From a checkpoint of a small mixture-of-experts model trained on Wikipedia.
Size: 9 layers, vocabulary 2048, 30.3M parameters.
Below are experts of layer 4 (counted from 0) of a mixture-of-experts language model. Rows are named router (the router's row for the expert), gate (a neuron's input weights, with its number), up (a neuron's input weights, with its number) and show model dimensions 128-191. Each number is 128 + 32 x the weight over its row's rms, rounded and kept within 0 to 255.
Before each expert's rows: a language model's description of what the expert responds to; "comes after" lists some tokens at least twice as common just before its tokens as in all text. This comes from a sample of Wikipedia text that the model never trained on. Tokens count by the router's weight.

# expert 47
Pieces of field names in infobox and taxobox lines before a colon, like Special-ty, A-uthor-ity, Time zone, Party, based.
comes after: "-", "\n", ".\n\n", "\n\n", ")\n", "y"
router [ 91 144 134  97 109 127 126 127  53 161 106 159 121 138 136 105 105  61 126 133 135 149 211 101 119 116 118 104 140 129 116 115 102  90  80 126 137 148 146 145 168 117 111 127 100 155 110  83 135 174 179 114  71  81 180 160 112 142  74  92 103 111 130 167]
gate0 [ 98 135 104 113  92 104 163 129  74 165 162 109 142  86  70 114 125  79 198 145 175  84 128 108 175 131  89  88 135 156 146 155 116 135  85  88 129 187 110  66  88  39 125 140 134  68 100  88 108 170 119  81 111 100 102 146 147 152 118 133 107 152 156 126]
up0 [ 82 155  62 129 163  78 118 106 107 117 129  91 112  58 109 190  81 111  30 112 115 197  94  96 141 142 115 118 140  78 162 114 113 135  83 141  83 152 152  78 126 151 167  77 172 141 124 123 111 118 160 117 116 117 144 116 131 151  75 108 150 150 170 138]
gate1 [103 155 128 102 112 121  83 158 135  87 133 113 153 165  76 104  86  92 108 122 168 150  93 112 137  90 108 145 149 158 112  88 107  98  87 176 135 100 106 157  84 104  70 147  87 134 152  44 140  99 125 133  50 135  92 145 110  92 128  83 161 157 121 139]
up1 [138 109 161 113 164 157 123 138 140 122 147 107 187  87  93 111 130  89 119 132 119 136 126  89  88 178 133 129 171 179 132 115  99 129 159 117 112 109 102 117  55 100  78 152  76 158 131 113 119  72 105 222 120 166 134  57 109 107  91 155 105 112 112 103]
gate2 [ 92 132 161 120 151 185 157 124  75 173 104 126  36 101 162 117  97 100 156 122 119 141 177  98  77 131  84 126 148 106  53 148 142  48 140 114  72  73  51 137 123 163 117 165  96 112 141 190  96  98 137 138 142 113 115 120 152 136 118 147  77 142 127 123]
up2 [119 139 110  85 147 128 107 187 150 114 121 133 138  83 145 160  94 112  82  97 136 137 170 140 119 155 139 126 110 123 104  98 163  93 193 114  90 132 150 120 108 129 111 140  95 172 153 177 144 143 174 113 201 142 103 141 172  77 104 160 159 109 117 179]

# expert 10
Field names and their pieces after a line-start dash in infobox lists, such as Born, Country, Post town, Founded, Total.
comes after: "-", "\n", "\n\n", " re", ")\n", " •"
router [119 117 129 127 147 118 107 186  48 129 126  92  92 128 133 130 121 111 149 157 132 159 145 105 129 130 152 156 155 124 123 124 134 109  96 132 126 103 133 119 149 148 143 124 124 188  95 119 153 172 154  91 198  98 231  80 140 125 111  92 119 144 120 182]
gate0 [154 153  94 115 171  84 155 110  53 119 104 119 167 143 113 112 147 187 169 210 186  87  81 115 121 137 135 117 167 163 171 151 109 144 113 108 141 109 119 127  98 175  81 128  55 159  75 132 125 187  96 130 169 146 118 141 126 123 125 155 141 102 126 120]
up0 [ 96 148 105 199  87 163 135 162  94 119  96  63 124 100  90 115 159 180 135 147  65  84 162 121  86 110 153 159 168 135 188 117  73 168  93 123 145 141 105 152 119 106  66 103  88  90 102 160 121 103 180 133  95  82 151 154 102 129 110 109 182 147 187 146]
gate1 [106 123 142 124 100 136 116  85 112 111 170  98 134 136 113 124 144 115 128 182 164  90 117 101  70 173 110 131 152 143 130 125 116  96  93 143 130  79 159 165 160 147 138 108 120  52 137 127 157 168 118 124 137 120 120 156  85  65 140 145 143 135 164 135]
up1 [ 97 133 153 129 113 156 123 127 163 167 125 122 149 116 126  98 111 158 124 175 132 207 105 129 163 155 163  97  82 181  91 158 133 141 117  83  99 132 170 139  81 153 133 162 139  51 114 122 132 111 119 124 114  87 182 130 142 154 132 139 160 158  83 151]
gate2 [154 105 163  95 163 135 139  78 160 102 119  62  96 131 153  62 111  78 176 114 124 126 117 126 101 141 159 169 114 110 119 155 126 103  74 106 167 104 152  77 132 150  75 195  96 104 152 148 111 109 153 120 100 149 125 131  84 111 151 152 123 210 100 161]
up2 [138 151 135  71 116 111 124  76 178 129 126 156 138 127 159 142  96 144 129 128  86  95 125 107 183 148 159 221 109 167 144 152  91 157 125 145 160 169 203 110 112 117  89 196 149 181 105 129 126 164 195 121 141  99 128 166 167  93 124 110 136 148  85  75]

# expert 22
Word continuations after a first letter, especially f, e, p, as in f-ail-ed, f-ear, j-ourn-al, ev, acc, Best.
comes after: " f", " F", " E", " N", " p", " n"
router [ 78 123 134  97 152 135  84 132 147  96 130 103 147 117 168 176 139 127 100 117 124 162 191 148  63  84 152 144  89 101  58 113 106 132 139 117  64  95 120 139 137 116 117 147 154 171 132  89 143 175 117  83 105 106 144  55  94 114 153 130 125  74 161 136]
gate0 [ 99 152 183  84 152 157 141 144 127 131 139 188  73  68 106 116 136 177  59  69 100 142 161  98 134 165 204 135 134 148 135 103 116 115 152 125 113  85  77 190 124  90 100 156 165 158 143 153 167 200 148 127 129 125 173 140  71 107 198 131 106 140 103 123]
up0 [130 173 161 172 163 135 130 144 129 124  78  50 121 117 122  88 128 104 108 116 140 189 147 136 140 138 142 114 127 159 151 127 159 123 159 129 124 165  63 139 112 115 206 114  98 171 102  80   1 151 107 148 138 172 162 131  94 138 136 138 104  98 104 119]
gate1 [ 87 161 121 177 152 112 110 181 106 151 120 159  96  90  87 155  88  93 118 124 140 170 130 151 131  92 181 126 188 112 155 136 145  98 166 100  96  67 115  76 124 145  83 139 148 189 113 115 101 117 104 100 131  99  98  75 136 162 126 182 145 175 156 101]
up1 [143 146 115 111 123 144 123 130 104 142 125  91 176 168  76 133  81  91  70 131 100 135 128 127 133 109 109 110  97 126 129 121 137 100 129  81 115 153 101  83 113 120 123 199 123  79 137 101 125 104  96 106 107  87  97 134 131 160 135 140 153 146  83 176]
gate2 [ 78  62 123 151 102 126 123 109 117 193 133  94 112 115 129 117 113 167 159 193 151 109 162 107 116 108 140 145 146  98 139 174 110  82 171 116  89 140  74 128 153 103 152 159 186 174  76 157 140 137  92 153 134 150 101 179 123 124 116 168 121 121 102 115]
up2 [102 151 134 168 137 104 192 136 138 105 111  80  89  91 142 167 109 141 144 184 113 110 114 115 158  31 109 151 105 164 136 124 113 104  96 108  44 134 136 102 147 124 124 103 138 148  99 123 138  81 145 117 157 161 135 108 130  94 159 100  89 143 118 110]

# expert 52
Year starts like 18, 186, 187 and month names in historical dates, plus the word of in titles like Order of Saint Anne.
comes after: " ", " of", " Ar", " in", " F", " ar"
router [133 163 121 125 142 162  94 143  92 118 137  83  78 114 127 180 101 151 104 115 142 161 134 107  79 132 143 198 126 102 146 108 134 131  85  79  96 114  97 139 159 166 119 126 161  94 134  90 239 137 143  90 197 116 108 104 160 160  93 129 110 100 157 137]
gate0 [173 152 125 113  65 183  88 154 113  78 150  83 112 129 125 149 130 108 103 116 185 116 118 162 163 133  49 141 181 127 162  92 141 149 138 144  83  82 160 182  73 126  88 136 123 115 128  81 144 129 140 122 143 190 140 142 106  99  82 119 129  99  89 163]
up0 [177 205 124 154 105 166 115  89 136  98 108 100 119  93  42 117 127 110 127 110  98  88  94 119 104 128  67 131 104 115 173  93 115  43  96 131 121 127  91 155 162 105 127 165 156  92 150 115 103 139 169  90 143 130 130 169 121  79  84 189 154 182  89 178]
gate1 [126 127 158  58 117 158 139 115  92 111 182  70 103  68 180 147 137 132 115 141 180 150 146 103 151 104 137 160 134 126  74 122 119 153 156 114 129 167 130 114 205 176 156 119 103  98  91  67 131 110 105 159 168 156  81 144 106 173 115 181  75 128 152 117]
up1 [120 110 194  91  83 189 159  91 151 103 136  93  87 102 178 178 177 126 175 134 167 124 125 150 133 162 153 141  62  77 171 204  84 105 155  99 153 138  95 137 131 138  67 115 143  79 157 163 147 117 158 104 107 123 164 159 128 145 147 110 148 159 127 145]
gate2 [152 179 116 132 119 186 119 136 115  40  53 114 121 125 128 151  97 154 102 112 129 136 131 107 180 161 115  66  98 111 111 109 131 179  97 109 140 117  98 179  94  94  73  94  92 137 150 146 208 132 172 113 151  94 132 146 139 172 116 105 131 147 130 158]
up2 [138 144 151 118 133 130 201 184 139 113  90  97  86 151  97 148 124 120 103 146  46 161 136 180 108 163 120  99 116 123  99 143 124 137 115  61 136 107 104 177 118 175 133 143  97 134 155  71 137 163 181 162 107 138 161 134 136 148 102 100  89  95 169 119]

# expert 17
Mid-word n pieces (Viet-n-am, Cair-n-s, person-n-el), accented letter bytes, and single capital initials starting names in lists or tables.
comes after: " |", ";", " (", " B", " K", " An"
router [109 148 128 151 123 140 148 153 170  78 122  91 184  88 130 124 141 116 180 147 168 146 133 117 135 129 146 152 144 121 110 133  98 139 105 130 158 146 111 152 131 117 163  96 110 205 108 152  98  81 133 111 150  70 164 161 114 136 140 137 137 146 147 142]
gate0 [ 85  93 136 136 140 124 145 166 110  99 130 143 149  55 121 127  59 138  61 162 144 173 133  91 143 189  66 126 139 108  97  93 114 183 148 205 138 162  84 130  23 149  96  90  97 189 107  96  76 160 175 130 158  96 154 123 104 132 137 114 107 134 142 106]
up0 [147 134  78 108 117  98 115 163 139 126 125 184  60 149 129 162 142 158 132 148 149 146 183 114 193 165 146  50 162 135 183 114 141 127 187  84 113 115 193 177 107 154 172 189 154 199 133 121  77 121 131 143 174  64  85  61 141 116 170 112 142 105  97 163]
gate1 [155 181 122 158 160 182 109 130 109 151 170 187 137 117 186 133 207 132 132 152 115 179 154  89 166 105 147 103 118 115 119 169  65 162 106 177  95  76 121 120 129 127  78 155 125 162 167 140  69 150  99 155 160 133 127 205 134 129 126  98 149 158 122 145]
up1 [ 93 138 101 143 168 131  76 126  77 111 155 114 103 164 121 126 164 153 138 123 119  98 161 171 143 111 104 122 164  79 141 133 101 123 167 154 123 139 151 138 180 194  95 105 100 195 120 121 106 168  69 121 174 175 133 158 185 155  96  90 216 133 126 173]
gate2 [129 128  85 108 131 130 117 156 166 105 105 151 194 121 135 160 170 111  64  80 113 134 164 150  84 109 137 156 109  91  76 147 173 156 109 110  73 126  97 152 174 130  90 115 108 142 189 134 137 172 108  95 141 131 122 118 119 151 142 199 157 201  88 168]
up2 [ 70  51 132 162 148 147 125 126 152 153 164 143 135 132 138 129 163  71 174 129 112  84 114 128 113 117  92 165  97 119 148 158 114  96 180 105 188  68 136 155 123 140  92  54 115 172 117 103 115 125 132 126 136 119 129 174 133 159 121  58 109  94  26 176]

# expert 34
Pieces of proper names and foreign words, often accented, such as Bl-é-riot, Atl-é-tico, Pol-and, and capitalized starts like Gre, Alex.
comes after: " G", " N", " L", " P", " g", " K"
router [ 80 112 127 130  93  86  87 115 170  41 158 161  79 116 173 140 162 152 118 115 140 138 141  65  76 207 132 114 105 109  66 138 110 119 149 126 131 119 149  81 135 126  39 141 130 128  64 117 124 137 179 121 138 155 146  56 101 110 110 115 161 168 130  86]
gate0 [108 128 170  42 105 147 128 115 151 103  76 114 106  61 166 166 142 118 118 144 147 119  71 110 107 165 128 110 146 176 163 129 119  97 127 130 182 173 126  71 116 133 116 110 121 157 162 158 126 153 158 120 135 129 156 126  85 100  84 138 126 148 130  83]
up0 [116 131 149 180 150  92  88 147 148  68 124 200 144 132 134 109  84  96 119 115  89 140  93 150 122 192  92 126  56 136 109  80  79  95  56 123 136 104 111 154 170 145 132 152  94 143 177  87  93 136 153 133 127 118 150 147 165 146  40 118 105 201 119 169]
gate1 [ 68 137 110 125 151 104 130 172 131 119 207 155 102 142 109 145  98  88  93 100 120 100 139 101 121 137 131  88  97 148 107 168 136 173 143  96 150 176  90 174 139 136 121 158 114 104 120  95 144 137  79 117 101 212 157  97 174 143 105 103 154 113  99 118]
up1 [157  98 161 122 116 109 133 154  89 140 148 111 106 134  69 162 137 112 153 111 128 168 177 142 119 113 108 125 163 161 153 177  75 125 175 138 132 152 121 176 112 124  99  73 140  97  68 177 151  66  31 163 133  91 110 121 179 171 134  66 145 155 129 127]
gate2 [105  86 162 113 116 158  80 146  85 130 129 176 120 121 102 141 124 103 190 139 136 165 133  99 150 148 111 164 123 143 157 110  98 168 100 124 141 153 148 141  41 138 133 148 137 172  92 102  85 148 231 110 151 148 110 133 136 136 164 150 150 120 141 149]
up2 [124 119 112 162 107 177 164 120 135 102 139 115  75 188 139  94 146 120 112  65 107  67 141 130 188 175 162 140  83  79 127 121  75 124  76 137  95  86 108 162 167 119 128 142 126  87 147 156 148 111 132 102  60 165  50 174 124 114 130  71 127 120 110 134]

# expert 60
Lowercase first pieces of verbs after to or was, such as she-l-tered, a-im-ed, re-presented, consid, hel, plus will and have.
comes after: " to", " was", " and", " is", ",", " be"
router [ 85 109 125 135 128 115 141 142 140 115 179  89 105 122 203 125 136 150 130 128 101 129 107  75 198 136 117 199  99 137  52 119 152 101 108 116  96 214 102  78 172 102 130  83 178 106 135  87 108 144  65 118 139 108 138 136 119 189 152 124 135 102 131 138]
gate0 [ 89 145  89 138 104 156 117  86 155 112 132 121 155 218 125 105 164 144  64 143 201  96  66 121  74 142 111 141 110  78 120 171 133 104 123  99 110 141 117  92 163  97 112 107 144 165 127 154  59 108  98 145  98 154 137 108 118 111  97 178 144 168 166  99]
up0 [ 77 113 138  91 125  81 124 135 157 128 128  93 177 137 103 132 130 118 146 126  91 151 141 178 180 187 161 154 114 130  85 141 145 172 180 141 191 122 123 116 150  73 148 144  68 135  71 127 150  72  77 137  87  95  75  71 139 140 139 100 107  46 216  95]
gate1 [ 75 142 145  78 127  91 151 149 177  65 114 127 106 132 145 138 107 146 115 108 117 151 120 124  97 127 193 106 104 103 149 116 123  88 152 134 134  67 155  75 148 116 144 132 217 140 159 188 119 143 132  67  68 118 110 148 131 188 135  63 149 136  94 167]
up1 [ 93 130 141 109  76 167 119 142 123 120  98 108 154  91 154 123 195 145 115 139 128  93 143 123 151 132 183 113  59 161 131 146 118 119 164  75  71 186 172  99 152 105 171 142 144 107  99 180 158 123 156 125 119 138  85 143 156 102  85 129  82  96 126 131]
gate2 [155 154 112 132 174 102 175 106  77 142 162 122 141  70 129 113 150 140  88 204 138  67 123 161 117 112 209  87  77 148 126 133 157 143 134 132 143 127 170  83 170  93 107 136 206 128  88 159 129 175 119 140 166 129 127 161 123 124 118  74 100  73  89 112]
up2 [167  96 101 169  96  89 157 118 125 171 103 144 119 114 181 143  61 202 108 165 119  89 159 148 131 127 187 134 137 131 117  79 124 102  99  98 142 102 110 188 152 178 111  63 185 133 165 139 123  72 115 100 134 143 114 153 138  92 147 113 165 136  95 144]

# expert 57
Digits and year prefixes such as 199, 201 and 200 in dates, ISBNs and birth years, plus following year digits like 200-4.
comes after: " ", "–", "201", "200", "-", "202"
router [110 113  92  99 126  78  89 118 108 117 171  86 140  98 136 158 128  78 143  88 161 126 120  51 112  98 115 145 131 138 144 101  75 139 120 105 157 159 135 211 110 131  53  94 162 121 194 128  93 114 170  76 119 153 155 123 110 148 116 104 115 124 163 216]
gate0 [ 81 189 113 147 123 139 118  67 188 106 180  65 124 131  95 116  56 112 103 119 135 106 105 160 176  96 150 177 165  91  90  83 148 136  81 116 145 148 170 196 100 107  81 144 137 112  75 157 136  99 123 113 160 176  81 154 131  99 160  94 145 142 108 155]
up0 [146 169 168 113 137 121 118 129  80 178 141 137 150 146 191 163 101 149 135  93 109 131 113 124 128 157 138 130 121 144 166 120 125 104 149 160 103 219 147 103 155 148  83 163 221  19 138 193 110  69  83 106 138 107 165 181  87  83 135 155  73 134 129 146]
gate1 [156 118 139 127 107 131 153  65 162 152 137 143 138 116 151 121 111 133 209 102 117 164 131 128 133 116 149  89 110 134 124 160 130 152 128 123 116 173  98 166 133  84  95 113 133 137 136 116 120  73 100  99 151 105 120 115 122 120 122  95 104 107  86 123]
up1 [161 125 168  68 107 177  99 145 102 119  85 138 109 168 116 149 176 143  76 174 116  96 155 105 127 118 183 149 173  92  99  91 123 154 170 133 164 159 118 124 142 175 189 130 114 116 120 115 168 114 148 119 169  92  83 107 123 105 123 109  75 116 127 189]
gate2 [146 139  58  82 108 124 114 175 184  93  89 131 142 159 121 176 153 125 155 101  96 175 137 132 181 118 159 100 144 147 112 116 131 120 142 162  76 132 110 136  70 167  85 171 174 130 170  59 112  95 130 159 137  62 244 118  97 133 158 180  87 122 168 152]
up2 [156 115 131 133 146 135 147 155 145 138 114  75 153 200 101  57 124 121 118 123 118 150 159 177 180 207  68 182 160 132 111 119  90  75 149 170 182 192 123 168 118 176  53 176 160 117 133 144 158 119 107 131 134  67 150 144 131 129 147 116 129 161 138 139]

# expert 21
Pieces of foreign or proper names, often with k, z, j or S, such as Tur-k-ey, Ask-voll, San, Mich, Sw.
comes after: " S", " T", " B", " V", " K", " G"
router [126 150 133 114  40 168 104  95 100 149 171  95 163 157 156 144 157 143 111  79  96 172  51  82  88  75 101 132 113  92 101 165 116 153 119 138  82 105 118 148 146  97 117 133 110 133 196 219 173 151 191  96 141 181 145  80  97 136  85  78 133 155 128 121]
gate0 [113 183 121 118 132 177 107 147 153 119 137 143 136 114 133 168  72 123 140 150 137 106 151 104 119 147 162 120 108 105  80 123 115 137 155 138 165 151 151 166 163 123 122 126 155 161 108  27 117 187 156 136  83 148 100 138 110 127 107 143  82 157 175 128]
up0 [ 57 102  97 124 109 126 113 156 120  92 136 149  74  98 133  86  63 128 131 116 114 123 178 139  82 137 135 161  88 157 133 107 135 175 113 205 135 106 135 123 148 117 204 141 173  95 112 170 109 106  87 180  94  89  72 154 151 128 128 127 129  85 140 125]
gate1 [142 110 202 125  93 146  96  72  98 140  86 138 151 139 135 113 137 112 128 116 143 129  71  92  89 141 135 152 181  56 127 135 100 191 134 157 113 143 116 152 156 102 145 134 129 109 103 130 195  83 146 117 113 168  88 142  74 144 125 168 166 119 117 107]
up1 [ 77 116 152 145 132 112 112 148 169 144 128 132 162  95 116 131 110 106 113 188  83 158 114 128 137 103 134  99 175 143  93 114 102  96  70 142 138 150 115 113 123 134 163 153 200 166 106 146 172 103 119 153 110  97 131 214 122  51 156 118 121 117 177 155]
gate2 [108 122 116 103  76 117 126 150 123 167 116 121 106 116  92 104 106  93 128 100  94  72 128 111 117  68  53 131  84 130 122 187 118 157 157 147 151  95 155 126  88  62 112 112 129 124 133 113 135  86 137  75 118  80 127 174 178 206 155 118 179 159 137 166]
up2 [181  85  77 125 107 107 110  62 150 165 148  62  83 119 162 154 178 103 110 134 119 141 155 153 125  94 126 155 122 134 153 129 123 137 131 175 108 172 108 142 134  99 123 121  87 142 153 124 147 140  96 144 153 122 105 143  98  69 118 110 149 137 151 119]

# expert 13
First capital letter of names and titles after of, the, quotes or table bars, such as K-now, B-uild, S-ergio, S-ewanee.
comes after: "-", " of", " the", " \"", " |", "."
router [ 69 168 117  93 119 152  89 163 153 120 107 103 142  80 131 141  94 140 145 105  88  73 106  41 184 109  97 206 119  65 113 107 136 168 132 115  97 209 136 133  85 104  51 107 129 156 145 137 150  66 125  81 119 112 164 106 146  85 142 121 112 123 218 153]
gate0 [ 94 118 137 155 133  90 127 155  93 126 110 166 141 114 103 153 102 147 128 149 122  78 106 180 148 116 106 142 133 101 183 111  92 145 175 157  86 146 167 134 140 199  99  90 171 126 145 123 148  93 148 147 153 102 127 125 126 124 114  90 121 124 129 148]
up0 [110  65  89  77 115 119  87 133  94 162 157 158 140 119 175 132 115 101 148  95  87 133 134 133 165  84 170 114 181 109 117 109 147 173 111 132 149 101  99 124 126 151  97  78 117 123 132 128 138  85 117  90  84 144 146  87 169 122  84 110 122 130 134 192]
gate1 [149  95 140 138 117 117  54  68 109 185 149 102 157 131 128 146 104 161 111 106 116  78  58 101 145 149 125 163  92 161 118  98 126 162 123 129 139 173 126 100 106 121 103 137 143 125 137 157 122 199 157 127 124  93 141 141 133 117 139  95 148 133 101 169]
up1 [128  85 151  97 116 139 121 105 126 118 100 141 130 112 104 151 176 123 107 131  96 118 114 179 166 100 145 170  96 129 117 172  44 114 138 193 212 145  89 182 183  29  73 102  98  66 149 131 117 108 117 157  75 125 108  78 100 120 152  91  93  99 145 151]
gate2 [149 165 125  96  94 131 151 108 136 145 130 111  48 132 125 186 103 104 132 105 145  91 143 128 109 183 149 114 129 141 134  95 155 136 150 122 101 103 136 146 108 133 135 171  84 182 143 156 155 119 134 166 113 160 216  69  87 130  99 120 150 151 160 108]
up2 [142 129 164 104  80 115 164  91 163  88 153 155 141 121 100  69 102  88 184 175 149  93 202 122  74 114 117 127 151 128 146  57 109 138 127  80  63 142  81 107 153 147 165 180 108 164 113 142 117 157 113 162 137 121 121  90 112 142 183 117 121 143 129  67]

# expert 18
Year pieces (201, 198) and the en dash between dates in office spans, plus the space after born and the Born label.
comes after: " ", "201", "–", "200", "202", "199"
router [179 193 144 115 121 118  80 113  81  86 153  84 108  85 146 138 159 100 186 101 153 155  97  60  78 126  73  83 127 122  96 112 127 122  60  75 165 105 126 123 154 135  78 117 146 146 165 127 109 168 204  97 145 185 210 137 140  91 140 147 120 125 127 226]
gate0 [115  80  67 112 140 113 124 140 126 137 123  88 127 118 152  98  92 122  87 142 200 180 136 163 148 131  97 117 103 185 127 110 158 154  70 121  78 100 162 122 174  79 106 184 116 177 124 105  87 210 157 124 155 133  86 213 165 160 132 163 146 122 140 151]
up0 [127 180 155 197 112 150 108  93  70  96  94 107 140 164 114 127 135 133 137 135 114 141 125 129 149 128 105 158 105 100 209 105  96 159 119  97  98 152 109  72 170 123 123 142  92 122 134 128 118 120 144 161 116 149 141 166 113 126 127 111 154 124 152 157]
gate1 [124 148 114 141 147 110  94  45  92 151 186 143 183 115 112 101 121 154 117 133  75 123 140 101 137 141 118 113 128 112  87 139 150  77 134 103 178 162 130 109 162 143 149 132 179 154 153 117 171 144 156  94  58 160 176 177 154 131 156  79 162 110 168 133]
up1 [ 95 176 117  98 126  78 131 100 100 112 104  33 146 110 119 168 131 101 116 109 122 113  81 127  88  91 132 121  97 167 107 119 146 108 106 122 168 138  70 113  97 134 121 106 123  70 137  81 149 126  29 121 131  80 154 104  80 122 149 137 122 104 112  89]
gate2 [163 140 113 113 152 140 127 124 116 137 157 128 143 120 134 194 123  83 138  96 156 136 137  87  88 154  94  96  62  98 164  74  83 123 144 127 121 133 101 181 161 138 122 117 161 109 155 149  81 131 144 124  99  97 167 128 170 129  93 148 109 155  81 179]
up2 [152 125 106 172 122 183 126 125  79 104  83 159 100 105 118 143  97  97 147  98 135 167 118 128 141 101 142 126  91 124 141  97 119 187  75 157 125  81 118 228 164 117 116 108 128 135  92 129 130 131 152 113 111 151 164 154 143 143 115 133 124 140  86 135]

# expert 59
Hyphens, pipes, spaces and digits structuring tables, lists and infoboxes, plus label starts like F-ull name, Educ-ation, P-osition.
comes after: "\n", "|", " ", ")\n", "-", " |\n"
router [ 96 130 153  82 133 165 117 143  79 123 141 152 121 146 112 150 154  76 146 110 152 126  67  71 126 133 136 116 105 151 128  83 167 153  94 131 144 119  96 110 100  99 126 179 109 155 142 135  99 192 170  60 133 130 147 145  66 110 107 119 131 160 139 194]
gate0 [117  59 105 130 181 131  69 200  47 159  98 106 165 220 107 161 182 178 146 186 127 126 116  70 204 157 151 110  93  90 181 134 121  90 144 170 159 128 139  99 104 137  85 161  52 164 104 100 122 185 138  84 152 152 131 134 111 177 101 105  57  92 103 157]
up0 [157 112 146  96 158 116 120 110 132  97  97 129  87 122 189 110 131  74 103 150 121 178 176 167 133 170 106 101 103 128 143 167 138  97 119 152 136 138 117 110  86 122 115 129 103  81  87 172 130 165 141 101  66 131 163  87 106 139 137 106 149  40 155 111]
gate1 [109 174 239 127 185 151 145 118  83  91 173  88 127  85 155 120  89  91 130 128 145 141 148 140 103 154  94  74 137 171 126 108 210 103  84 121 131 130 140 104  49 140 132 125  88 116 112 133  72 170 109 110  98 142 125 143 129 159 142  94 123  76  83 133]
up1 [123 105  97 121 105 138 180  87 106 139 145 153 156 163  99 114 107 144  98 145 109  79 144  79  92 113 101  88 102 151 113 103 111 188 149 173 134 160 110 121  63 175  76 157 143 152 131 164 174  39 150 162 160  83 100 127 133 161  87 165 138 117 103 138]
gate2 [118 154 110 117 123 109  83 113 148  87 123  72  92 146 167 115 142 105  82 102  99 186 158 125  79 179 137 100 219 134 166 161 122 100 138  90 130 147 129 133  98 101 125 115 161 123  82  54 109 151 126 151 162 141 162 145 144 151  92 176  83 123 175  62]
up2 [148  73 106 153 127 171 137 128 102 109 135  66 127  82 135 126 115 153 197  61 130 129 120 171 123  67 148  48 123 183  97 152 130 103 129 181 112 171 100 168  64  48 133 105 136 149  68 166  79 141 145 131  96 118 134  98 124 162 116 183 150 155 150 149]

# expert 50
Middle syllables of longer Latinate words, like Mag-az-ine, head-ac-he, Mass-ac-re, Sc-ient-ific, and starts like sign, mod, spec, man.
comes after: " M", " m", " t", " A", "m", " a"
router [123 124 112 136  87 185 123 147  93 160 111 122 116 159 118 138 140 104  69 111 122 126  93 133 157 121  77 119  66 128 120  97  97 112  92 122 155 140 119  77 143  89  99 148 191 255  84  93 128  97  96  48 139 124 174 120 124 132 149 134 128 121 114 157]
gate0 [159  97 119 102 151 137  97 151  97 183 139 157 107 157 109 132 152 104 118 138 130 145  95  51 189  96  96 135 162 106 100 166 116 163 109 117 141 123 125 133  71 136 192 148 138 170 126 116 121 145 114 112 129 135 174  86 120 105 112 182 108 152 160 191]
up0 [ 89 102 150 176 116 187 118 127  91  72 135 139 109 128 111 151 119 131 140 123 125  93 123 160 109 187 167 181 110  84 149  93  87  92 162  99 169 161 108 144 120 144 139 161 150 119  80 117 123 131  82  91 202 139 135 152 138 101  97  35 115 154  85  82]
gate1 [ 95  69 162 124 100 175 104  70 157 154  77 111 122  63 149  93 103 117 107 131 125 107 165 155 154  81 140 183 131 150  79 131 142 137  63 146 115 147 130  65  98 155 104 114 110 226 124 110  84  98 107 115 173 125 102  92 101 122 105 154 104 147 188 147]
up1 [148 145 173  91 197 100 172  86 133 115  81 165  91 148 148 195 134 130 151 157 139  53 180 144  70 127 134 126 109  59 141 116 102 139 128 133 110 124 149 102 132 155 136 143 158 171 164 120 142 158 106 111  91 141 145 123 137 113 143 126 125  99 143 137]
gate2 [151  98 136 109 115 160 146  96 107  95 169 155 180 101 142 114 117  96 108 152  94 146 102 122 180 147 113 195 112 165 125  94 105 105  87 128  57 141 140  78 106 158 131  81 162 157 123 137 150 130 146 128 137 172 121 142 107  99 113 152 148  88 152 140]
up2 [ 75 126 125 119  85 118 139 147 149  62  84  98 139 152 109 113  99 118 150 150 133 122 127 123 167 143 162 117 141 168 104 194 160 106 188 123 120  86 178 137 127  91 136 135 193 144 158 164 158  98  89 125 137 103 129 111 131 123 162 129  96 159 171 128]

# expert 4
Digit tokens in tables, coordinates and measurements, such as 52, 60, 000, plus inner name pieces like Troub-ad-our, Vf-L.
comes after: " B", " b", ".", " ", "b", " V"
router [ 98 142 157  94  56 100  90 173 137 130 113 127 186 116 150 121 189 132 103 138 138 110  83  88 104 118 133 166 112 130 116 117  94 129  93 191  80 128 148 124 164 136 133  98  72 135  78 149 156 125 173 144 157 177 187 123 143 170 134 148  99 126 181 131]
gate0 [164  79 172 101 119 126 185 117 142 128 127 207 174 148 142 129 161 185 146 123 150  92  80 105  81 170 156 149 103 115 132 108 129 175  76 157 158 179 139 131  85 160  89 159 120  93  92 160 125 111 108 104 143 138 138 120 107  61 153 173 156 148 123 156]
up0 [155 141 154  73  85 112 166 130 102 115 124 116  81 107 150  73  88 120 126  92 117  71  59 213 126 158 135 138 154 142  85 187 162  62  97  95  94 116 174 147 122  98 133 167 130 111 111 121 142 132 156  88  82 129  78 159 136 190 131 164 129 134  96 144]
gate1 [202 163 145  77 125 151  49 183 151 154  93 144 132 125 130 154 124 145 137 146 158  96 126 119 181  92 117 107 168  70 133 174 135 133 159 136 106 158 117 151 144 172  71 132 136 114 123 189 158  95 134 141 129 161 141 166 141 160  91 133 143 103 151 157]
up1 [135 101 102 160 131 127  82 101 103 128 128 124 121  89 158 170  99  63 143 139 122 139 145 162 169 180 138 157 133 102 157  75 155 155  76 115 149 109 139 184 124 138 131 130 138  78  84 116 182  96 144 154 162 100  33 163 115 132 133 108 137 180 181 114]
gate2 [172  91 106 128 110 121 148  73 143 161 162  83 183 175 115 153 117 165 133 144  96 112 127 135 172  78 135 204 146 153 156  85  69 198 159 146 118 166  85 167 123 130  78  80 160 160 132 133 155 163 155 176 168 116 159 129 122  98 124 130 116 133 185  74]
up2 [125 119 133 124 110 156 145 134 114 144 138  97 131 158  91 110 108 166 109  77 124 129 112 116 133 132 161 144 181 145 106 130  93  85  70 143 128 162 168 153  83 113 137  91 138  86 147  82 137 116 142 112 112 158  50 192 105 144 129 123 180 133  96 110]